Weights of a small mixture-of-experts language model, trained from scratch on English Wikipedia.
Size: 9 layers, width 256.
Training: a variant of Adam for the experts, 7746 steps.
Below are experts of layer 2 (counted from 0) of a mixture-of-experts language model. Rows are named router (the router's row for the expert), gate (a neuron's input weights, with its number), up (a neuron's input weights, with its number) and show model dimensions 0-255. Each number is 500 + 50 x the weight over its row's rms, rounded and kept within 0 to 999. Numbers have three digits each.
After each expert's rows: a language model's description of what the expert responds to. This comes from a sample of Wikipedia text that the model never trained on.

# expert 39
router:536477543416465538500485438499510510468392464589527406424457477547498436530520518479504483564535434490530552558501473532481500447516426605474424536455520448417470511456569547468552554557512587585518543491530588573539398523396521445450579487496595426530443445568555540440466530409447440506535498420500568534404570489521524556536526557486456499543519465479514550456422499525411489432544457484432590601486518533452512565477527465554557555525477584511407483574546552503414477502416429608511480462565461497521423511559520527437527488528501556500481511492510536476488435510521475549485488560434544562466495543489556489476546559556541548473594557526588493488484403440514457564500407552573469452515563578476557501524547491581479499572443554575551464527465494490448570409496594
gate0:502488486545533552545518544491509467457446403554482450517497466548473476540533609582567470508528371485543420536568608505392484485524546565467494463433486446392507447495526493495527522540536556510486605514591462402521416591534425514508561576481475444587552544462615512480543543503468487479530448529485442512480567447494517600523536613553511493538526459489449559473474552570448487511543553552468559441500633568495397539564528481471569507501502488465462529534506456515499482527512575568472464512509481486539438528510508526530491477532415534495554502461514597484516518484520466473483449490484553415508521512450521513527487585481489549590590464621452596525501361477584479590408442537552475537534530580480476547525575391600479550470541497569562463505482509533545492440603477
up0:595436474606528506527556469456523490624502531495453563575477484529477581516440466505517499512521443576549462382591457466589456524545521488437490531512551463510453507547507475541526440528525449584474405516487558500435504529586468547540543548429503525547419548382465548460539430524601475534465527477540565506555375496471433530571530553474470545393489509452411470469482552517512533587502572537473480527518474575496448506483490552471530504457527464510540441492514436571498496510580548464509526467498463507495478517468509600385548448500582519444400489469535478571603471605480411430505449520560501525401513441566465511481574507480462518480510534515562549460552533381549465484470489561518474552528442516478473506481481579478571414500454413478600440498494500435489560450333501
It responds to: Numbers in stats tables. Numbers in sports and results tables, such as a 7 in points columns, plus in, is, during mid-sentence and postcodes.

# expert 54
router:539481524416466527495503440505497518450389460592526411432459482565481444521531506469498484559532425496523571557490464509494498432509431607473438540454511441424471501462573535465558549564530589580510548492528588571525398517393501446456587488486604424526436428545563554446463522411442445490544521435483572550417567481516514549546526546492445490567515467493514549451429496527408474437545460483432589592484506537458501553473526465567550519512474582510410474574546536497430474519418420611502480459569452492544412511547519520441524478527510538517489510480490540485466425503519469545509486547432544567470467534499557491471544556561530547456592559541585511496471402429515467566503414545575484459520573581476562505525555486578482478561459558570553453539469478481446558406505594
gate0:563437548519565521569536523485426466507540487486577428510524629514497424450568560511492484440522565521586450550504468441474562529484524550465497507506495563458568492590490448557531568486560487575480513496506532455499510433533498573496526563578400487527506449478536508504485417527571503479473456441580482398534436472534467471459542487463512493459405588401568565500528568530433499457493433499365482516505534560523473506588471437482524520636581484474513490532435465489522605584525476572477576496430492498547448552480559584452552463545558546497462594520509572561486525547478528520500525497451497501484563630570525479456511508483495528509508451374455497618537530412494414537566488586578443487560528510412468382439470544497642526464554506452500508516550530452459509485473501
up0:581488429504477510562503511464579484513528426518405470434500405443521614515470453454492520448497433427394530424431446422549559507513589496419415567469575433472476483508567491452431540557519516499496490528527488438490440498526532492541473424556564528530410464548522465475525568567487557508559532541535501608466610436439529454493539515517534513560537525555557510474489456537545450496430539473539506483496502556561556587550446482689483453536507497428496432594471429454499373447555409464442544516606476454516474489489523431515492469478637517603525565543453461489579500515516530449542415466488541508417480481403524486448474501563490472528516536546559456488390508541486477493457481454502516480541561447569610557517500516471468585420509539547494506447470497524575523502498491
It responds to: Years and proper names. Final digits of years after 190, 198, 201, Spanish surnames like López, Hernández, and place names in lists.

# expert 46
router:545529483483527524477475455518575479556475445544522424489464565502469423523547516503489439592520454478520486493499472525484486464469477520518411536496505473446449538438494519503593490602537567567579511523573557602540424493467444521428607597443552415476447526506539505474553473448502454450438419533446581525473578463495520589464490616578458583467525440479458588522417531504520476436564441497425557539541515542501479589562569468540551455521547508514452488512532556501476507447512474546478526527566446507557465516486509535439521487581506529519491543515458572479538369539490434492516461515527568521420522513513568514521597618545493563428596560507522564503494417512519470614457450515486424455547567561424535555478586434606508408537509565617584410517463496422451533481535553
gate0:560516473497487441441493491502514465575544479545570414504497556506506511527550562502485379562527554560484542427515472501510474443605457472495533498512508536487480431472486508456553468552519565555538481529502499438553483426510517508475535527554491560512455510464519626510547452462502464508522451581439565492467426575523565384429388491523460485505604486380492526514487487528590412452541442590575519542410523560521429418586530513631517493549452501505479557521522539560513411377503451578462556548525491492531486459449440530527522530518502499355443574560587491541526509532478422469437551471521614482499364494483501530512475540460544564523486537585623428519498507507613457577457527505560468447535614488470551510510498474500508477500581561529505545511491534457403528478533546
up0:468433520472613534558526484519504553375438534459479572457543470512467554478442468479473614472493449464445508570465550504565525525472511555526487524561475466462571490534551586492458449489499461466462515482590500530416532539460431497520431431550478420557532490604401431455402579508484530537574551423573465564461528366459448636589560468552535519504466573578520496496535474458446535458401586468498520467496564453497552560508492496446437547411486510520496414501572531470498550537518567482584480487498427507554448534547573476435515462484474479572515478402420519505487552478524605517530401573425484516490512544557533387476455425472544452567570513503461424465488492477420437505490472448449463557490420539558467451430458564507462534483454504473467416470519477577549443506495472
It responds to: Words after "the". Nouns and adjectives right after "the" or a pipe, such as only, main, former, Lucky losers, and the taxonomy value Animalia.

# expert 58
router:545487541412451527495495440516488510470390454588529414430464474542485447531526524498500493560526431497527552553503466516487515434514434608477414533454516442419468523469565529463545546555527585580514546508531589575525394502392505447452588482496601416526431445559554553434464526412450455505560498417490568546408554489506517542546511554494446489559521474489526547461424504530400494426548454486440590595483517533452501558478529472578546550501491580518408482555534551500420465512419425604503477465574455506530418507557527516433536476515502543495495513473475530489472436505532467541482499562437547579461476546506563471467551558562530550472594567537582514494476406435528452564515412556581496478526558575459558494531554490578468478569466557570549471520467497476445548406509592
gate0:509519575424482568471570492448465591448441396512465498525445582500472481524592433505468531595528477463547516472442512551519473453500509550440441506504560511472501508455514535618573519599489541585569551506462467475548532442483458446482550577538506426501528528574478463575462469461435506439468492513546456557478557472478442505492522488529515488486480469452540559525467474522424519522495468432466534449490560524524581568354543527545507550447603585479460469475533604465518544533544483471475392566531511513566421467563554513408438550517368453564530462581557543395565550529373412513512522519471554474544488425385582503537376488623518463495529583489463539595473528535512488536534484517434487462543491489459605522480533555564499533456588520468469445512477500554471495522446470
up0:472463480499491400458542493584577464525439544504561567568531377423529411515452520555527536527582444494481530512376430608484537455558486574508500490477473491449597431461539464470480465527542503485436515517554456483491500518500605580401438476450514475450551519415592550482498529498465520504471468482489551579487470580484483567521417489485470532463508560496483458418494544358624568481486442474534488428521512491514506472503533499467534569520558466587484584495458533536474561586478561528539481546554506476530520502367394657490564510500534473417500589566530445510503485552478602575481503491498448454528471411530525420544465535422535532403502445491466447507471484552488526489570481532444530546448502468445482481529559505505561500445470460518520587602493513474598475604481462
It responds to: Spaces before numbers. Space tokens and digits before numbers, as in "- 4:04", "a 300-year", "out of 10", plus the name Secretariat.

# expert 16
router:491489490428508564505501465462496511435422478590543410435488505523509446581537527475481462573520457469559567541484488565485500403550458607445444549451529436468486492432538518483544543548512596559520557540518586612502422535355467468423563467529614397534423426557521543465520556388479475502526478419516578556372542536490506570503501542505464497507539516502519578497419555544464482462516508462475547578475470554438472516479514469543525545534467597532430482500505564502437442555433422618482462504539487493515447496529522517446538443547534563476439494483476573494537432515522459551518477564479535575438521546530596517468562524536518573503573558502612533463501414461535498564518437569598438453499521559477539502527565500572536530558446512554584475544462520454447575438501589
gate0:453517580490534562551472577445527426501531486511475450446450473411439562466555528559491407481536483540460554494668441418483498443535497479405440574467573492507392491538529491474483452497537470509516570515477510449385532524522495470482433454607476452584610551532473498415507564462483488597558484516518511573501427535559507435538452463556499453524555577429537394513595503480496488489482511604475487488505547491492501514449546408465490572447460503507463438490458425479433444454530418580462489508479576456411545513427476538424549466477561554538519564504505555496398449443547478506564411567483520482586454564543511481452483536473437437515456475386528561493571509473490375524587531477519415528473533562475493545536442565559477519445605459448526470477549529519506462557501489
up0:481584489451545532514413582553531593477517538523417442526591551550422544552490455468454532415435478485534623521583512529536527412449469533497487510465489552494464510491492477433439541431505532514515501520528490617428510532463479509560475569510533574551539552545482561485527351536555399477450527557511510439510492392505383547512534458537440459492539554604481463570543502470567509491484461467572490440449505456549407522480355449547490470470551542468444512538516519446431484503432554516488429547641529451611504564465576530461498455524482441397410376538456571498512517433496481470592504542488486500407548436500547563559442529494494470452505438414466509565468485468460514489449531498529502537560601502480473548493465513499408462537549451471550551444468507501466475444510462
It responds to: Relative pronouns, of. Relative pronouns and "of" in prose, especially "of which" before percentages in census text, plus who, where, whom.

# expert 41
router:473488516443495479444547467529517468499433444612511450483493417523503458535516561512439417533551497477486557559534428461500565451440506573411538545468610480380509509391571552448465559528476546509508546524551538512420428489386502480495526505493531415538491503507488560383501476421497459535515497477496503506416559480495438474500513558532435584526624516463514513439495531539434455460527515469447571610439561622433502556488497432561544496558413626479412564543547489517422487481500500590552460550543527520485498539525512520480471474523527558555450527495516550464578421446485527482545468540496539495447434485502495488383456530559525522522560590501551552442506363565522514607537397569521479493476540561500546456476644446523470497525498538537527496465390496458430503496460551
gate0:476482446442458476436471439537450518514515446499481480425516473543463453493498522510392531470509586444543432569492497486445555512520524523436504513516572491538546461475464473426481462585428489573560556581626557477510502502461534559557458509495519424564502491537437556528557529497539553535538597505476498493463437388413476468504407516421624417454467455547501445409513507464399433564599530526522498476494588560503535403480403612507438406446513504456481493533611487507367446472528492494468413466502487477464520582451541611504480475518556525461475397481437536476475472520463518519420416520496497514491471452546490348455479475526513529534501479550444482482455471539488514390506523440468548457512549451500575552455401560463537422552528500466472533424404453460470444441479502
up0:630460492469575523482501489460532550511498473506594534586423612548416455425598573458564391616531538599547490536465546513444485554509379517537415542501501557512440449516418493423628460583500495413521522475548449555481473492425462437493509466501560483440534485477593522412532488525498514524431442530527520498406463545587494489443476545555508444470473493403597466455466410508534560503559567499621537514504605567471509460503474591517461505432494479550479483452574483447536531549520580540493428496425434492475527490523531491429422543523503494539555474600467529520469544542483438475487528413517584483435482557484488457552546461529509377547542493438535463531543472574478490531441482546540543501422496461477507474464473440501506433483549457537514422460561453477448467492546548
It responds to: Infobox label words. Capitalized label and name words in infoboxes and tables, especially Location in geographic entries, plus Street, River, Club, Act, and name pieces like Miloš.

# expert 30
router:535483548413464544506496430509494514447392465591537408438463475558494442530537527480503479564534434490521554554515473533494505433506430603472423522456530439425467502458572535471549545558517586580512546499516588576529396519400504441453576477503594422529436454567548550452455525415456450503547512427497577547414555492525525545526515563493460494541521476487528545457436492513395487425545466489435589601490522535450514558484536463560555549508478586516409485582549550486414469513417429616504465474571461494529422512562529500439517484523518552496478516487486534480478435497518470545499482554431540552453482545492564488468548562553530555445594578526592505483478402427515461564514410560581481468532552580466555489534548491577485495568456552574554459530469489478454541402508593
gate0:574569493536485563480583466443397460489551491477412488563540489489518488550560518497531454547521524407409544516596548568554547516500553486532509560393543562487568512507515471501501536419524561495460560600499521596503478454491513586556642503503572448608535439461481434489428452570529509459551497580438496423541650448501551518561472563486489502527499622527527477545481522550382432510434511440567458505475532520517518486514497631491538489446495460560482487477500593532523542586540480501531561536456533543470552580476512561471464560477499602476495506555491519522470537560541510541455323554519480508485505505524473497486502468529516527471476481367451503494454479526521552513559471514540398503528442606576554422493460492526424551417454575525512410480535476445508482501551526
up0:571444470482507522573468497502423423491484569544525446465541567520543496481507475606579515502534430428461456504490439558509462573540419510505473446506513514487392527466437449526522550481471465458582480578478535569492488435537553480484513557399404528535505572512491511492438445474411523427574481451495390550479382549515445464474481496461543503404496574510424550488519454544501488466358454456441454471486545456540517509484504602459494494408512489447499459574501542502513520549569448508485475421442523612517498525520481524525524439466533573463457561461411450530390515573570496529405489393543506548574565447499463429530521441540464508564464448594483544429625514451548539495418511587550415443539524511495479521440473484443498578420598518442477474486520492580455570455462550
It responds to: Spaces before numbers. Bare spaces and numbers in table cells, coordinates and dates, like 12, 7.5, 1934; also the, and, sentence-start They, These.

# expert 23
router:573497449436526446488448421501550503519477442612577406462507510537490481530544509495446418530551425505496439497450478502509476454497472566505466494414506449446458561414587515469581519559511581586501532563481506559576370469482460480472599565474579436523377483524545550442481539440477463464483467491480591498456591468507505593516531605570480509541445426470546551462440568524492470464512462510440551529416509534435536580489547486539575499518545521552440483553528513528531496440475522530437495444560455522535444519510500515457485487528500560512512533443502572486522412503456415517554459555512525550454499557540563551480557596568432570429613568532541492416489438479519460557457427544593458463529558596503532527496557416599443451579470554570548461555422511411469564485461553
gate0:565360488431525494420506477405504505343575537521464473557403446495463520508384515537412584469508557563464576501430449449567605488513446467430469540583489559563509512462520521511522419475520483490456494500449568531487467516469529481530464511447486567456495509534584473450492593442424466447565488399546596444445453461516496458515472422422493542473497585552464467502515443491525427415477455546510573542474501452457583475508500541444490576438543537520479444510488470519466488474482500529570504560570463468446433556400431544557492560493573453446481442427469450566558500537507452452549516551546450558472435455463472507470527408464511556588503464528510479488549457453479453506499541534620467579429518432506479557509499518495576439481540501450506589338499538553531563476519552
up0:466490437452478574487537471515453488557425522512481504420530577417532482465538476414482438483539505485424550522528554552414444568461550480534456479403497548489516549582485523493516535593577480391611498501564547473450548465497520420517477469613457532610442530506498470556497565513608448598525534440465523469519455531536451547485441505437538493476445582498527476519567387517555494509588472571533573527485396465522576434519502401494488479424456493480479547469533538379502522504532532508537536520521587417504447478515497489506513446512531481445517492485493508474469554449484566434512473495460526642488500467551479534626438517542432396503473534495557486497473511544527484488479473440432541431426538591505629489438471552528426540425537401463417478452448523646501466482495449
It responds to: Conjunctions and list openers. Conjunctions like and, but, nor and including after commas, first Greek letters inside parentheses, and heading or table words like Political, Genre, Venue.